Experts of a small language model: 6 picks a token.
Below are experts of layer 5 (counted from 0) of a mixture-of-experts language model. Rows are named router (the router's row for the expert), up (a neuron's input weights, with its number) and show model dimensions 128-255. Each number is 128 + 24 x the weight over its row's rms, rounded and kept within 0 to 255. Numbers have three digits each.
After each expert's rows: "comes after" lists some tokens at least twice as common just before its tokens as in all text. This comes from a sample of Wikipedia text that the model never trained on. Tokens count by the router's weight.

# expert 4
router:152142140130146116137160129153118111155130142141125150111101084137134098163134129100104148116133141111095147135152179205123100114105122186112158125088123127141127112164106125138101145111102107115107076144138107123115140113156180119122092149152090123132141179084109148132150131125121148115150100143128153085133145113151155091131164119119103159094182159127106134116123110131100120152141
up0:104133129124099066153119132141204124114127112151102134092094150114164124134128110103106140141113131122167128145145117093157135122091124122109121138121097120145122113167162110141121102146153152164137127150138116115149126104136162120119127139090113093183146130143120155163150159132084129116127097149155142163147144124108155087092168110126150093124134172127122175124139128140139170147107
up1:053124120131113108081127198108090183135171118116099130097149077214150145157144111105142104165135128093108149167154140145128115160148143103158149097119105148100128109177150119147147140104128136158077122174151151112139148106143201136136104131110134135131122112116182104159149128115111149130135129172132071109105118103155152151122096122089143155156116128131122146152121155173124095130130
up2:114133132112151133127142108149140121115125122142147155163146138151144151113132137129126061157142095116113136159117127127135125146133109119132143091161133118100152115126157145164164066118124110156130140067152168137140139151157141164154165146163092144145146126146152202152149119162086158083124130159121145122132114092110192094125124140131138105147149156121137127124112122114128113138138
up3:072141153136135112082183140119122120108123146122162092168146110149148094153166109138147120137130141129094214105125116173154095112137113112110125144119090130117161095116148110115125134136136122120084065145079097156118148109067149089098096091130105159140174150142145123143104125169136142116159106115149115135160115069133133115140151124151100150143126125100112137139129146168129104129133
up4:088126134134127128127091158115123122111125151138141170122121131141101091130123168130175104142143167109096142122110137119157128083087149158120097126111121089124156117110151124138128131086142104135137172094127109116167099117131133138135142102134129112105143123098123127148106133130090138100117125151149157090137185126143142134103135115124126108114131136125106122122147105056180156122110
up5:121114123132134127160098139135152104066077162100088105118138160125138141164132161055076127117118151113128131128143137113095166168082130112127138173155123152161152114134123123142115071153108157125188157120161151140145126130136138165147123126119094101144109139117146126120096099121099098124131100135125127150183113104156139094106106104131140117123147124148158159119121154169087121101127
up6:141119109136134171128103114140120158134175149129104126074149130150110125136152106121104124139155114140151090145107081147102109163127114109125145091073149114116086128113087136137157123109077175112087112128168134106132152119157143090135156163143092058158138121145125102112102090102132154128097127144071126123064147161091138135130107149099171143164091110150136182116124089123092152137151
comes after: " ", " 0", " Result", " 2", " Final", " Notes"

# expert 11
router:121116152160166129164109123142106144137114143104081115102111110180141120099136120110142211160134110128124144152132132139135139154111117101094138130151137138138145079117154131126089148099115120107121116178161115094135094099108139130121130110149145103117123116107126156162142130127130125115120101177095146111130123134116153099156125108170176141165118130105101129124161141123139126126142
up0:108126139116140132095090101101145115098121130154140105125130132193130119059148096112163168175125090118075127106080109157139139067136124094081127157112139148140106142113126134087132150101165141156125118141101148156122130124178123152137132165101139185127123120104088103104138147140104119094157130133122113114147162127116098135113181107093136097140131134164121117114123079164091088141129
up1:108126120131164100069158099130133133113132161154112129085106148140084171136169144140104138153128133101126123130119147172124127105113169156133120194118130133104115082121096128102125128135125161103102148156144146139144111151127151118123126110129112113099065135115138159099111118184094097127111125121124104107133139134100067143116149144119123129123165188137077112206119147129112120145118
up2:108165138133117148098146170147132160156101083153124117097104119111099115164124176141130119146156122124126086168138077116149115087124099150147128145143136106104133135064090141104115114132095124139120105128112155069124104121142145136162129077136131119085085105104097131125106130104091120130144086140113106105127132175133137151095164122111059127092105202093137123147062105113120104126165
up3:094144174108135082148117107119147106101155119134101130136140115137124141108124132093117115126148074090136158126109172137145143124125133166124099171118151121151147141095091081125097121151133161132122141130082183115128127168135143089142114140137170160187102153135101121152132114146128120111084118109097106119185139134126125133104137115104128132088123098139123118108143123127113142118132
up4:105102133077112102133150152110113122160164121138146143124086121139139084143139113110092133132161130131144126101154119107153175115112158139132131127134073135083137101121094100112145106132106072129139112127133177124150113126094169157142115187129119086139176107149110117198171154150164080123145081091105102123096113163115094146154132117122121143126108165121083154143173159102133125123122
up5:163176122139100112078136152150113095151115124108128152102124164145169118162159101120137141096089158125120137121117112125134118135104138110144148127124130120126126092134149118065114164113120110125083117158151114140111150113079095131094154118162109139132167112091136097091102132108133110116106095131144137093095132126099124125106174128135114144116137117110159141176113134120170118104131
up6:178177126116097127142121128140085154151089128121148146093132110134116145116121133141126105129109167136112106135143145113109098141125115161175134163156082136133189128094135150170162103175157098125097124131124126065170144112143139142157128135120102147083111149117112096125171153124094110098163086164113113121096151118070133174133119112148119079131072129134154149128149128123115115096129
comes after: "\n", "-", " MF", " DF", " FW", " Preceded"

# expert 47
router:175138157119146152172119125149121120110134125148102115093076150156118104135105123112159143138082162162111126149132123183148118125121113147138156097112116147096158142100128146085169180109139122102081126155144167100143139147122130161126107109137154107171117132086083162170142113162102079117162151111155091105089164129160157072140141087100164100137109152139121082106118146139103132104134
up0:119140124135139139148127142167137105141142154141122141132185149114129072114126069145121136117139142104122183113122119149150132115143142121109131116116127113123115125157109132088144128120149157108115149131106149088142182098122146085170130132089143130130106130141122173149137127101105149130123082068128147149111084109146115143111149104095127155147108099129159176142146101141133055109128
up1:084117124147115130131131151124174125152109138127115128154090141157156143114125091095135105170135135133176174134124153122150118137097150147109137104133122077111098100121109136127138153111084169169153155151099139088169126115166167119054107128102149165150113135135161129171113091070185123132164165104097157108098128106117111108102116143130120090086150109151133149101152083110119154113151
up2:097155164175110143113113134131176143109138111114073133146134100173160162135088139138154082127068137123090131123131162158178138146095112127146158112137114141139146130133128103130090110112118111173119119095148110120103141157134139124101097155126139100151105110084142152167128129082108136125144143143142147077116165119116143112119182152112114134108086113124099093069144137111104150147100
up3:151096135120096104061123160152091113142142160117128129132169141162155183093130151089110106106111149138090170120151140079126112154078113096148110126136146103129113120093115136146143151121104146138128136129180134153163135137169107117115112142150150125121120146124122106121145111097116153119143126190101097161158135157085101123127132164143110138109116137152124163134104137113115137119148
up4:122085118086152153112135112117140110158167127116130137105108122136130118145149112151137059111077106159100137108171155114102144126123103106148116133150128150114075123133124145135130165112128144124095096117141134149128110120139134106140140110147116122086098152106163113096136107122161096113132111094105168144135125093096092131114079154187119163132144121114138105139132133101144185084083
up5:134119133147121163132158148124130152124102091143147148122117153116168097124105133105115161155121129122099075136143116118117079124083140148139122145144156137190164126145084173109138166181081114126109113100125140128154155160114095131050085137120111156128111127098139113122134106134120126097118137179103126102161122093144110162119160097118090186140095108103121170157140148105168118120138
up6:172141138121134130161160124131167171100144147137100144114166164122157096132110119123114141115124132105146141167147124107118144106094121147129107118117129128179168116141138134143129125182125097193115088106156154147138104145154105107151070135141114089110121110136123102156126103136117116128097130155094128153131169147110162167115150119134149114099114134131141094123143110126129118131094
comes after: " |", "|", " $", " /", " (1", " 2,"

# expert 19
router:156131151156102120116147116122119070134138144104117150082100127174128118084171116134136208137107137143155114122110130173110117152127130109113137137138113141140093143143113154148120144120159151131118105134127124081129164131133161096108133120158115057141112133138150171151119143156138116152106147123127111076122151147145124091148125132116146150113142139099089069148130179119136140110104
up0:154112144118071147118132077105132140132100144072108116116107146152115126183148117161133094078149133181105120114123152123127116158125163123078144129115100155152078109155146131152132144141142133134144162083102104106092150145158122120163135105080147147136121126130131139124087122126146130131095112144117115126136133147153116089146108137084136160151128130129106122148148115116110147113150
up1:118149130093127137122116142163161133097155119132146148136089100138140114117101131138141130113128126171156102126147119125129120140119102155106139176157109133166163120107107144172116115110103111137164117118138104115105136130133146110097118141161123110090111120139129110133088143127088131132143145123107101088156134112091119130175183181105128119146147109167159095155148109089121146158161
up2:120147182157130091093129073151132111100146115104138121034121117072135136149098151126108142102129108168156104121135106143100120077109130181143122133140118149158153095170116089142103105100139097119166087110128130088133138122126119098123159105124117137106153128105100163157109124108106162151150101110081095146133145121115144125103105148084178121158093143137125156128123139124128092128168
up3:122141133184146110140128108155169146149121158138128125121111096098163145098162141127145126115132155166161108122085099156121120153144141122113093137123135088114123121076155116136150099140131118093147161131143113144115153095131157132107129107137161111168141130101169157152153174080097170100116145096126143117097144136157127133131142166089118146125080105135103132166126126117103127167127
up4:136103112129118078070127138131139106137142105111122147144115091162142158128149085158171109148091105172120151135124143116103117133131111163133126115152107080109132091156146166110155113128128158087094105177134106153111114137116139142139103082156134130144151123116147158133125074137107152161133152138193138150107119073101137106117072165117131162122126128105113143122142133111133147132119
up5:130163136125112161162138131108140132159161127180116113133159114082092122090152120121142129108134152146132152122145152134151103127115084115092111137101124125097126159124154173122115147145069175150132127080132093175103154105122118137111125117143145125129089105129113096110111080136147136121127162101157091149111119111132154150167124140132137152108149125125130132150083137104103133167119
up6:135160121156146148128114149112115143096143113151073146140134132147156126116166187158112144134154139127136110120138103130147123137140111109162108086134128154139092117098133096155120132139119160176178137143152135177150112107135120103128099130103153142112146098104137128149158149125140096115108149108160112101104154168076140114164120103098118146155099137090191096143130113104121136093101
comes after: " |", "\n", "|", " /", " 1:", " medal"

# expert 37
router:145113114176129111137113115161100113150087143140113107092087139130137103101168117126111153106137165161163135109149133166152115156114100137145112129137137102134140078121119120096066155127117180121136119138127139107164139146158094113134116101142120160159130139114087128146133139144111107108143150131130115138119149159196116081153155114088144097119119164127101108148078152119076126104125
up0:179082110132143131119115133091099069122142118134123134109123114093146096099177122120132122133140187124074115118145156119110150143122123145110120131132136097081125123135104136160114149113110141156139146111183114127131159172097117140111106166127173182156139098124164154153139099097161144131123107098085100119175108148122132186104114130145141132130108101112129117139093186079113135115130
up1:129132146128111084112117135116127133121121126117121156136161075111094139157184119106121144112069101141156144142190129098130168107135088143131129172069114127131196133125093124120102090124146139109154133105119086096160121136159104132130113106153111131108119145101140098148113136093092115147171136163099142131113117132151126145132155168116136115091145098134146137112104107152097105133143
up2:184110186123082117115114108136149143140144158103110117129127093126136151102113135137135128144082151119114110126148086103134137121143131138116108122123189137153129094106129129125126111140136151135145120156092140154165139145185114157136139112114110125139115169118112140115079107110103144132165136144130127101142108065174129167161097132109087180121144157128076140144124147169109122106120
up3:155144070115124127136132111093131131140128138154154149107129124135135135144123160139131122134113100100138112148103157149171122114109142131135118168123143129089116088127101114153137163120136155096136130134139149109110141122136090122138157103131152091160104137118137156133083144109149138148054136129105062127102156121127163165165124115116112129151112158167155102142131137141131106105120
up4:160140129152139138157097129146096132146127088122131121115134148132108135145098118160125127082092155106136116144123160121171133152157104187115102136112131158136119121079136141113116093087170158158083160081141156111130110155108151100091096116099131138146093090144147091096115104132106153101121132111119149102152146102106067152123098136162165111119116114122107120115124174125157138146078
up5:151129095101093119116135150145180099077080108124136092161109128161116103123117141113136137141153114115165155112119093129116093167081117103137120084141126085130182109081142102150110107094173163144103155166144095164134156144139108097067103149146115122158120131160160137108141123124128094128077112110172095127133114118173128106147105117126130132112123118138103123160141156165142144132151
up6:126113134146127118132121084167109132146140138101113155134096130151100103100119094140157119145085124108152149186125108082115104125120142141095109124122126080162134147101129093140132139157159129166157150110130168123126132182145133102152127178149128137122099144156125124175164142108151174151103110117085115113073158079103114132168127104115110125121184155105100087142157122117101133085114
comes after: "\n", " ==", "===", "==", " ===", "."

# expert 28
router:192154151177130096125094124102105093148095132114076113108097123155147127129133102110166153134102124144144154134138114129139101133107118126146155120167182127099142158124119163116086149118134126099141109124132133137130148148151141153099089103126122152113163150092140124101175130157108084140137134133116158113147175128149103100147123114104143067105067156165137113080097173171089191127136
up0:143131172119122101132110103134158090115116114146100146132139113111151116117135089116142174087150128170128094131114094102134088094112109165128106138116143158133150125108151151096094099152133147072187120106170094083161143135125094175102156110129119120126138113116116107104160154102106114108143157130076159128137130145156127127097116093130142124128100148170104124118132148137105105152099
up1:104147124092167104124166132117140120072116171113123143111122109068139110132105164132154130114131124197097098175121139095167120146152124128108080164120095126129160126135154126097141113098124134139178137128154133109117174080120114165111133138085136170139192165133167149115160137100133128158110136138116134071124108104125118089105135104119100121146136132119090135134109112103142138146118
up2:072103175114124123127127161119111134119076127102148105106144117121118128105132127135156124108136149146150139142082177159141152134148121135111124094134103119160121171144153114121124158164131139164132150085114115106161159127202113096087126116169095152143159140128115133104138120070128111095126138105178113137124122127142152140147071106145128145165125118153125122147152123150127138118171
up3:113149190097118122100155110100133123093144126144170165095124153104115148152139114141147144133059118130095149147112135151099126147144146130162131129122121131116110126122088135159127156139124146134159113103163136155101177120133160123152182153168094130132108149111160168119104098139124134095104127152147118109157118116141136138126102114131108109140095142157153100135115197112133122140197
up4:113139146096119109138108138111120136134107122105154131140133138127133118138144096086145127135111110128140096089091142120145097115085109115152149117114165145162149128152090150159134099122127143121139142084136137148151094144154084098088068148129122142135121123147147134149135109113148095135164109095128139135161187115084125166131159171122144113137092111127120122110154167096123139125130
up5:133103152119136129080145095111143077117124170124121136101145129121179146175132163130109135162114132130144117129144128145108125139088140143109102155105171172142095145107146094140127174115155147097136129141101138138106132126140144166173153075147128123144085107136108149103142117113144187125077180148121148156156133150098144167110115105118169154130108162120116108123152155131111131109109
up6:104133158145157124097092129108146124140074141135125104143130190148148094165118150115122087139118130122140165115146172165124112153123138099137142118162134116097128129114156134151095137132152102130128127150127117118126127147136153137099080123151100129096112164162134130118144160125095142084117158132128143131162163109107113073101077120109094146114130096140133158116070125161093122119126
comes after: "\n", " ", " 1", ")", "\"", " Party"

# expert 13
router:143125095164110101118101105140148120085119137102131151128131109160150106112157115099163188152116136101150122120153123138161126151099119137118127151145178099108117104079139136066119141080121132085113113118136116148133130105163116158104107126133137113135148109123097105167130127147089118103146141205138129098143156119113144109134134125115154147116096159147126106136102116113135144112124
up0:127097147119130156138136132140148100112113129138134145117113116125152119098136108156133158174117126126119128170140131148104108131133116102106103104133151084144131113105133137081152132100106163121112139152200092141169117138153121152083127118111124173135095102142135079167163085129132099110139133147101110119119136134115113117153146125133145155165137095138114142117134133112132124154124
up1:080143147087130160143131133104113144112117137197132127135116119150101106185165190128092139106144148142157164132135153104164148110145134162172109154135109127093126168159135117135123121111104106088077154112122087123121109139093156093151124131143126113097127125161126131151135101095084120096128140144144114151168113128130108132157093139095109120129140118119130132159133125114122143131144
up2:150138150150120192115127085120141151096157140104114146138107147116144140081091131063108124132106125099179102155151118084141133162107149090103171115152136135134150131104139108157137119147186133148098084074119091113073145154130136116108143132174093117133123155162134127100101131093117111102146159119130126098113120102117106092122123119173131133148112115132138111084170111081136131114158
up3:105120165098146127121128110088169133085154103152159123139147142115127122114082130154094161103124142144149149142130134153138163116148123175135139141114194152098103134150122098131143134102163133115121143118103149174169104135104127146142119114122133133120139133091129135162212158134114143108082117149087128137095096096139151092127153141153114155146122110105095148121133095169127128138126
up4:124165143124114158114161119128121106167147146132145149135141105183125129079080079107160099122141159100095146138094124170122076134137106111130084120126140143139107140101113107117129179116134110167100139082112119116142140119117163128092135137055123137121128149172141147134095114131118108149097112108106107082188139162125095103118126120140104128136125142171106120160173100116140150114130
up5:148159109130153114147106126171113141098109128129168131133171124156169091102137163129135134154140107127126154101125150158128112094108138130147086162152104126122114130156173131208134123132142111144106136085160121108109126154066131105094126111148129093080125148126094118136159107138134138120171115183122116097150121091156078150137143167180111157148091135164132129098159154162131068157122
up6:149119086170154178115149122166134101142120132120116161157110082112113168133113090148157116144157092128136128130103130076138124095115135137109141094114146122099141107137156112097143078109133169134152147136151117109180165080145136120094123118114122110175101146141114102164149144137100108127116095086123132110142132104078148098093143120061178145118116164142075136117159116138121165080119
comes after: "\n", "\n ", " DF", " MF", " FW", "\n   "

# expert 60
router:132169157139158140136094118138147115115106128120121117133066119151161072053157109146114152145158125156112135109126128155138132111118081192095153096156113146109127093115098164130141160130152146111135117158119134117145113127123126147152138127163135136163145150134097160136155151174131110102109107137094135117120092149109114110122144132117103192117125170143085130128129156104094119098143
up0:134154145135115107097097141092139127105143141183136150117121120126159137101132126136125163176128076077084118108101091154114160164139157147129142131155139124123152134127103125137165125107136166160150100125108130135149157099145091136146134169111129108129099103088161138119138121108142114143128121128119127109116139164156113138091171125107137106119143140130105064135115079139131092151072
up1:072107116145110166152108129136132083146104155125076079138138061136119100137144121149096140138118151112120125122094102133116126106081151127147121129149121178111116138126107162106131145171120156101112140134143111082136139160141095121134123095135139141145158099126106154090156126114134161117139111152078140129081126106184095097113105108097103151133089157138168153104180153129167129157122
up2:133079131097154142149160112107149119110088143117139105147084128107070120104156147105111140138142163110092121149127141099158135120100171157130100148131097134133114125185089098135118119122143155147090143086100125161136134124144131143161076155106192090129152080110115163132135120127113155115138104127128090138146116120129152143123178146170162105134108121099179124136163089119144139141134
up3:156125120166131133125101149127132124125100131124120117081143131165114138165124133108110137121118103133121127151067116156128126167153129068064115111150117114136105094142086167154173156138117113119121180118102141081151139097137143124142140129130093107134168123095138100128054109144116078106106105109128083113137160098193154133132138164142111106112169126125071152134145115108129088072148
up4:138141124152159114131123110126098141090143152161097119099133102141173084115130152114099116107130129141123108122145123114149129113112073151114139181075108128086160126128101146125144125123176175122118168154100131114189110138146137119134115107134173153131153098125112128133139096162092102122125138142156139128159107117108152146082129105118131120142142148125076142147128110120126130116127
up5:109149137113119088105142106128127097099152130103143144134126142127151126132186121123130077127138092117142099111128114138145119154118130160106145161087118128158118112132100156185138156124142150180169134107096128165119174150118110127123175106122123115135177109082133162138136092135133084132121109144121108109110178122123135153067113116128125184121155093123115128131087156134117095133134
up6:101100170123160102116133130119137156141112134099121129125167136128136123098118141179096116158096112080096121077134124142144131117168130137157105144120170164120149130154111116151112108147148089153120146131116187097135114133131127146126126124202114112147141119108152123112101120208122107104124089138157131111092110116137119092166118127115082122131116115144152102103120135179140138142110
comes after: " |", " 0", " 1", " 3", " 2", " 4"

# expert 3
router:187111124146099127142136098109115077166150092120072153094135160151141119132143128133139128126133145125158141158121168200138108177159122156127180151128096146132116126134127136153170122078160118129104132096114139125126188092135137121103136131177125123130115151087116143119130128133132101158117169159132154140095121128159083115195115107095125169093152181102085119120122204140096157134128
up0:096133157139179092145110109136128117132135160116147123125097126120118132187110100130136175139147166121127131123179126124161150134123145155146129151143136107094135116160131128120138099151135117161119146099126143133095135122135125166112159120109123128107135157124121110105100142106141104125157081116127153101151138125155145166096177120155135137124186149160119172155098091132099116169144
up1:131088159145122131188158117123129086095130102125155160143139132118094170115109142189151107139129102130149108140113150103122082156152145130131144152143099124128137130117135113087119144140103124122050105116103132163089100102149089104111157126123079143120136159130111142125151131094057101128151126166125163142131114113146170149155131143089137179093095120125101134116144094131125142144112
up2:138119108165078124115153116153120133123116109098105125073186172125146146098134134089083135122070117080138125136096124109130117114106133138145139074139140155099119092135131139143150143125135142146169140103107132139139124121114163116133134153174113154106130130113141144137109125092129067128133129130193154108145154137160128133127177129108141163130084133180139125143185114118103157120100
up3:134138112097136116099139099108170133118155074114165119105146168095145115154107062182125134105110126114167134141154137148142124133128104121100102132097136153132150126104153103159128115059185118115115116165143136119176145137082145109140134122109126140162141147103132119143109087156114085145090128146139142160120148098084091124071120171199124146186144167169132143099155112100108168138055
up4:084103116138126101089123101179145119125114096114150126131139134142127122129085113194141149127104121151139134142135092166127123107130104169148127140130129177137060161162175110142125159111144126135152104084153149170091130144131132113172124123142136138133109116160143124127156134140118098110135123110139118068108127105128113112175101117150164108140121168125147106131130165162115149124138
up5:155148122107154143152140133127141170125101127144126137129181125150155142141096141133129117133128130130141138122125161135143116139138153138122127137145073137149109126125127142154115125126168182109112147098130140113073118105137152139145097094158098153144153132096108133087186131170083130156127096111171140095153116113126106135101090142118126187088097130115111126143119161093149165144134
up6:112145144125097093150158094118117089106155105130144146118105133122177109062098145188127150155150126138122129152107120094123125144144143119101121107121162177112133128101124069099125158168131131131093163141114135167108149125124140128139125121116161108139143147140081141178122153158106110163106130109074150093106123134131139106122139148153144142132115132123108090123120107159123137133164
comes after: " |", ";", ".", "===", "/", "\""

# expert 26
router:148124136105150087124085108098120084128116099133140103098134129135139106128133060172133105137166143112159109129127139139122120154109142158124100158184131123088172120118091131139153130120141160166139149100137130123179143122116146095130103119150109153102130125123110154127140143149126086125095144170110119157141117187147153082111127133098169117108139107139098088134090175147075160110155
up0:167127140104071127112128097099136101106116138128136117104103091147134134129112110113100152134096116151116108105157113122159133108106114129099120145169120098147137134168072128166108120147102103121159135125174152141130161170077142136125087138138166159151170116159149163108129091134134111068073134113147122164122116172152152126127131106172128131148142159106143154120107140163118144141149
up1:128164085156091157128153122140115166090149134128110093101150153105133146134115127151120121099152111142127118170132133097117140152178136117139137125177139118115153115106110126156094139147097172172179125112151151091133170106118138128152109140140123120106124154111106091123124114104110124116129089108140140102097065145135105101111135170145171090138158131117110137098100131150152151097120
up2:172098118134048123139087114105144108143127127143120126113120179149155096102159132174078156119143147144129134160151109197141177151153149117082114145100083108117117134109120109117167150124108140134147166117153164131149147149103167091111110128147142109120134177081166153112141154149128123143115142110112122137117104147128093115131067126124124132122152135083136109177121110096159131130136
up3:120124084112115137158093140112120126099111121104163096128133150157119128085139131111166140133118124073164156100120126152120121111119147148154110099132136141095156106133078127160148118181128157134131155130147109124136155110101153128144092127104078082091118164164125154163107155166126144104109103082137113095170132145103100122136157111103139107120156130124119139116147096128104105162140
up4:158141164108154141161126143131142108092121146096098084132102140131078149142120118131188129112132166099110152136131122091102113126130170128174110147125139141108123143130185103108117110120153132120149149107134106112172123134138106123157123118124116134105146115132058111112141107155134118102116147147124148168111146154092131095147076142130155101132114116144100091122154186126130112140105
up5:112107128159171126132148105097171143141132186113104121131156160140138135110129135115114149151120095120112127124156149165135082124140124099126163151159152134140115128113146129133166157118137105140119169139157150118095163107143096135147118119122097092104094109131123083126107109122101151139137142104110128103107108118143131097115188122139088121125052124151171128179066162118149129139126
up6:119133154091092136179154107128134123123136141187107111134125156129157133125138155148123105117118112124157109122095113105136110127144099112106158172112107133111117110155130162169115097113070121136134112116144121136143187126116108117148162124147164098094108099108159112174119170118124099104125100110104102110128114120121119134129148106109133090091124116116145123098135136137119118136130
comes after: " ", " 0", " —", " Total", " votes", " Turnout"

# expert 25
router:151114178098145133113091139160123129176112119149129160085127108086143112119143111124149106151104166146131129128120193166147102158103131175128161145118141071154100131158109124134126129162155109113117130086155095114156177069124154136085148136145101148130079135085135122157155132122110126120158151151180141117141155150156153125128115092106104151136142140141100146144122166165120155095093
up0:136097135132135167142133107117157084146151133127147134093132135127132171123120142149120147125138134161128119144138110147176112146154120117108133159118124139106165118106144071125153115149124132155074097113130159146122087135129126134131141108119113116114119118088137133110166135133135082128119118163143122137111107072139102113143093131115112123107120105125105110102124125127088172123118
up1:142041166144137117117161123146126147134122134125119180127124128120136114159099119154132146110168159101193181096164163102119153133104124151150092127142151128110117112141141130140116106163156094142126182102125162168084134105114139166150118123133123133141083131155116110151113129115124179085122138133085123112108130120160119132167111128129109163130169119119098115103089148083157121130089
up2:122150105153157121136128109133161112133114117156126130109144138102110198140151124100123146121120140192102144099151127159152093123150133132120160156144093137103134152148151122139099167129146182169115093109141136127120085102147190136126117150117124152104103116099171100134091150126140165144191070120148113088135087146111099140119132142085141110109160161137118159116172121127101140092114
up3:135130110121138073133133147135109126120152173152084168120151138109140164123101116097155155147084138096138102113092121102133114118154125122150115143160143154095129099133136103184115128120150131136139125116097136122136099118122134137134106126116121142088160123148146131162141143127145104162148152135152131139089113102121103125114145146106126139159124092125150144132124118119134168119154
up4:154137114120094148129127109155146143134110106114137106130136147105100111136114116147125114137169133178109095151096116153154105142102137136100106086129130143145096163094083110166160128132168137109129113133115134123108119151112187132126096091152096112131139090149137090187142118125111122140126136097133128170146151084125126138122156141120108143159141126118159105094171185105117153134133
up5:125147139157145133143125055107119112118110128138073166117101161116149143115153125164112123119096103120132136163152086123152105183134152116139165145160109130162096147141116162150116132110138112119132153129118114140124130154099117155099103116132153157141130106162160139099115137081147131167109138143167150115123124109132117123118103146115149120145139115114091121143113104054165176088130
up6:159119113116096127137152120108151131131172125133176095132149116134151147124097150083179109133153140151159103139135085134114152100114143129135083134144145124131094131172147116093116155118110140148122115126129165130147123116094156086141120165156130144097116161143133152117142083149105134164160114097093182124112150196117154114116135114140134167158142091112142102101145118115096150124121
comes after: " a", " the", " his", " an", " The", "'s"

# expert 24
router:136147126111112142144122098157129090147130171082128110103120110082083095116134108143146175107111113112142135180124146167184132122122134114126149173168148135098124138095132173132197167078145091159120108131127132134147144143136139139142110143156122108136154161125117154098109126162141108108119145126122151133129109139163111098125129142118140138133155148170102096108111154131126138068105
up0:141121097126122152134128138126090144162121095167158129110130087139125144137099147096142129087124117138125141144165165129122152122144100133150122198111148104154146144148161164135102148089105132105089139113195114104146111112108111089120164154156115117153097097136116163113161111128135089152136124134091145116121161125127175119078105142122145144109090161138151152128103127130129110130134
up1:185098148134136160121130111122142076100136118123130102163098108108121163116109128125126113142124132087123174133143138148147109146159134133130126147148098151129138131125154129101175087130106136127094100102109107137164127137152126122104165147151123142124174135081121140140091117127108136059137132134137181103111080142099134112114140158126138123131119121174151123124145102109129120132123
up2:123114149130089122139087134175160108101161124165154105189132095115123116127121085088127155144172127132183147124148109115102119130120093144118142115185092160116147117102137083125124084134103095128102171080109161152150089148120118128190118098144144174117081132084134091145141076131113125119106133145180115120099100131136154127156125177137112123109145130137155130126119120086172103101127
up3:127147131127139128108149145114144109084131094108142117063116149083137112118138127117127149103098107154160141162179133153097076154131173119112147126122142113133143116148118099145144178171105122135128130090117116120157141148144158114136164176126139141100096127107110120169099102101140124120153111114095158091103084129117128130104171134128149160153106113158153110146090135119129143148135
up4:146105122141108137117115115127128102111155097120158115147105129152099083135127115129134143116131144127126119135134109155150123150154112124133124128117090155147158112101095137122150133140132131178128161124136131184160115147137092098138163102150135138139107168111119147127141113149159114140118136144123122074115151156109124161145112131141095126096142093143089094125127166120121066141161
up5:097160123150114146146122154117142111133166182159116144106118122116150138100113089139133146162132157100118091086151099141133166140117137096130118144118156136144092125104160119113096164093112162121153169149141135167082141104105142114102117118136161173162122103135130124119130102134102117126099162094175132132133169142133118111165079186121131157121143074103112131127137152107144142125118
up6:136101111141140130123137120084100121123123113147061156105124143136105109123120126148119104119122115109105106140128111110148145136093126087154118156136127099094107133126124102128096160109144136097138147128100153189115159090138101159141125178109121128114141094144122153098154100129130105088111162105146144144124128133134138142131122155071132129090106085137120128152117172136181163152134
comes after: " the", " a", " first", " his", " most", "'s"

# expert 46
router:176105183135157130119116134116135136137134130135127101137110124112107141124161118159133120156182172131156129131146119185156147135145118166136147121123137160083089138128090125107135112116156167173121101115117136096111150134158138124196142107112138113127163152101119168138139162121132104124149136177196140122140170133119133069119142113079111112117073161173101101104087147111085095117158
up0:103123130151140115134185131135135156135137096076103166156119130120134155145118107104146171119161085144110113149090104094146109158103148108062176164114136141135127082111110146134109095172116133127141176166109154143155127122117144161139139111153118135151152139092126162132102134119107083123111098117106149125175119133105116133117131108167105110168141085117171135144148164131122131111130
up1:176119149102154133093141139115124136125159144147136121131132114146153103183098134146155133127131096127121115133110123147141138110144118172154090113122147123123112136146127094148133135109198146110102113149130081131156130124102107136150115184148112147128095180141114086144125114143141183147138127139153095135124137141090166144104116079126146135174087112108130111144138151146129168116153
up2:110159156125114082144094116148148139123154189132174154142104112119151143157122153134174124144067124096150125143116170122108148154112121111095139132100135150161131076157110130071119114124121133159167141131151129119118112129153126120145148152131169121091125127130093129143096139134151116141125143186131119097136100158174135150110086082124129125119142161124153103103156108111153122125103
up3:143103148124097142122158105095127160105124082124196079110116112123142139145162120138182136149138151086098100100115156108140151170128168098100094163142104153148150160135143120148119122128162121142098102137101131121149134134114124162148103112165096145131110138110138123100148155110076159146100096136134103170109118097114159113130115105121143099096119112136128126121098170128107109142136
up4:110120112109136135081105128118099117096188163129121149132148145126094123153103115097108152117117166109133169138116127141106125112143103160121111126147108137125135132156154170088085145114147133112128102132121116098135091150153144161142154112090121176116113067121122151135168119121102141134119129143127128145118152151146128131118152163065117099118114151172115101171137150141129122181157
up5:174136090093135164120118116093119127148100164101139150146165099102135162083160116125105152121159164128112088134128127152112154141166125146138138142189150144145183132158138078125115132135146187088153140126124121130149192113117136129131146154105150129095114145141169172086143070135136126147122170147136125136118149123151098135155126138079120158169145136122145162172157148120110127125150
up6:118091108147140126111126114114163135096167132140146178110142102141080133177138143122140153183122139144109092159117138122137096142110133144154140151076088145115116122111118095097098089094126142140135133120135115116161107139126124172146142105125166145116109123123096133134096100127116147123156103125084118139144157148168131108127080129154131127165127131106153162112161155127137161132139
comes after: " a", " of", " with", " and", " on", " two"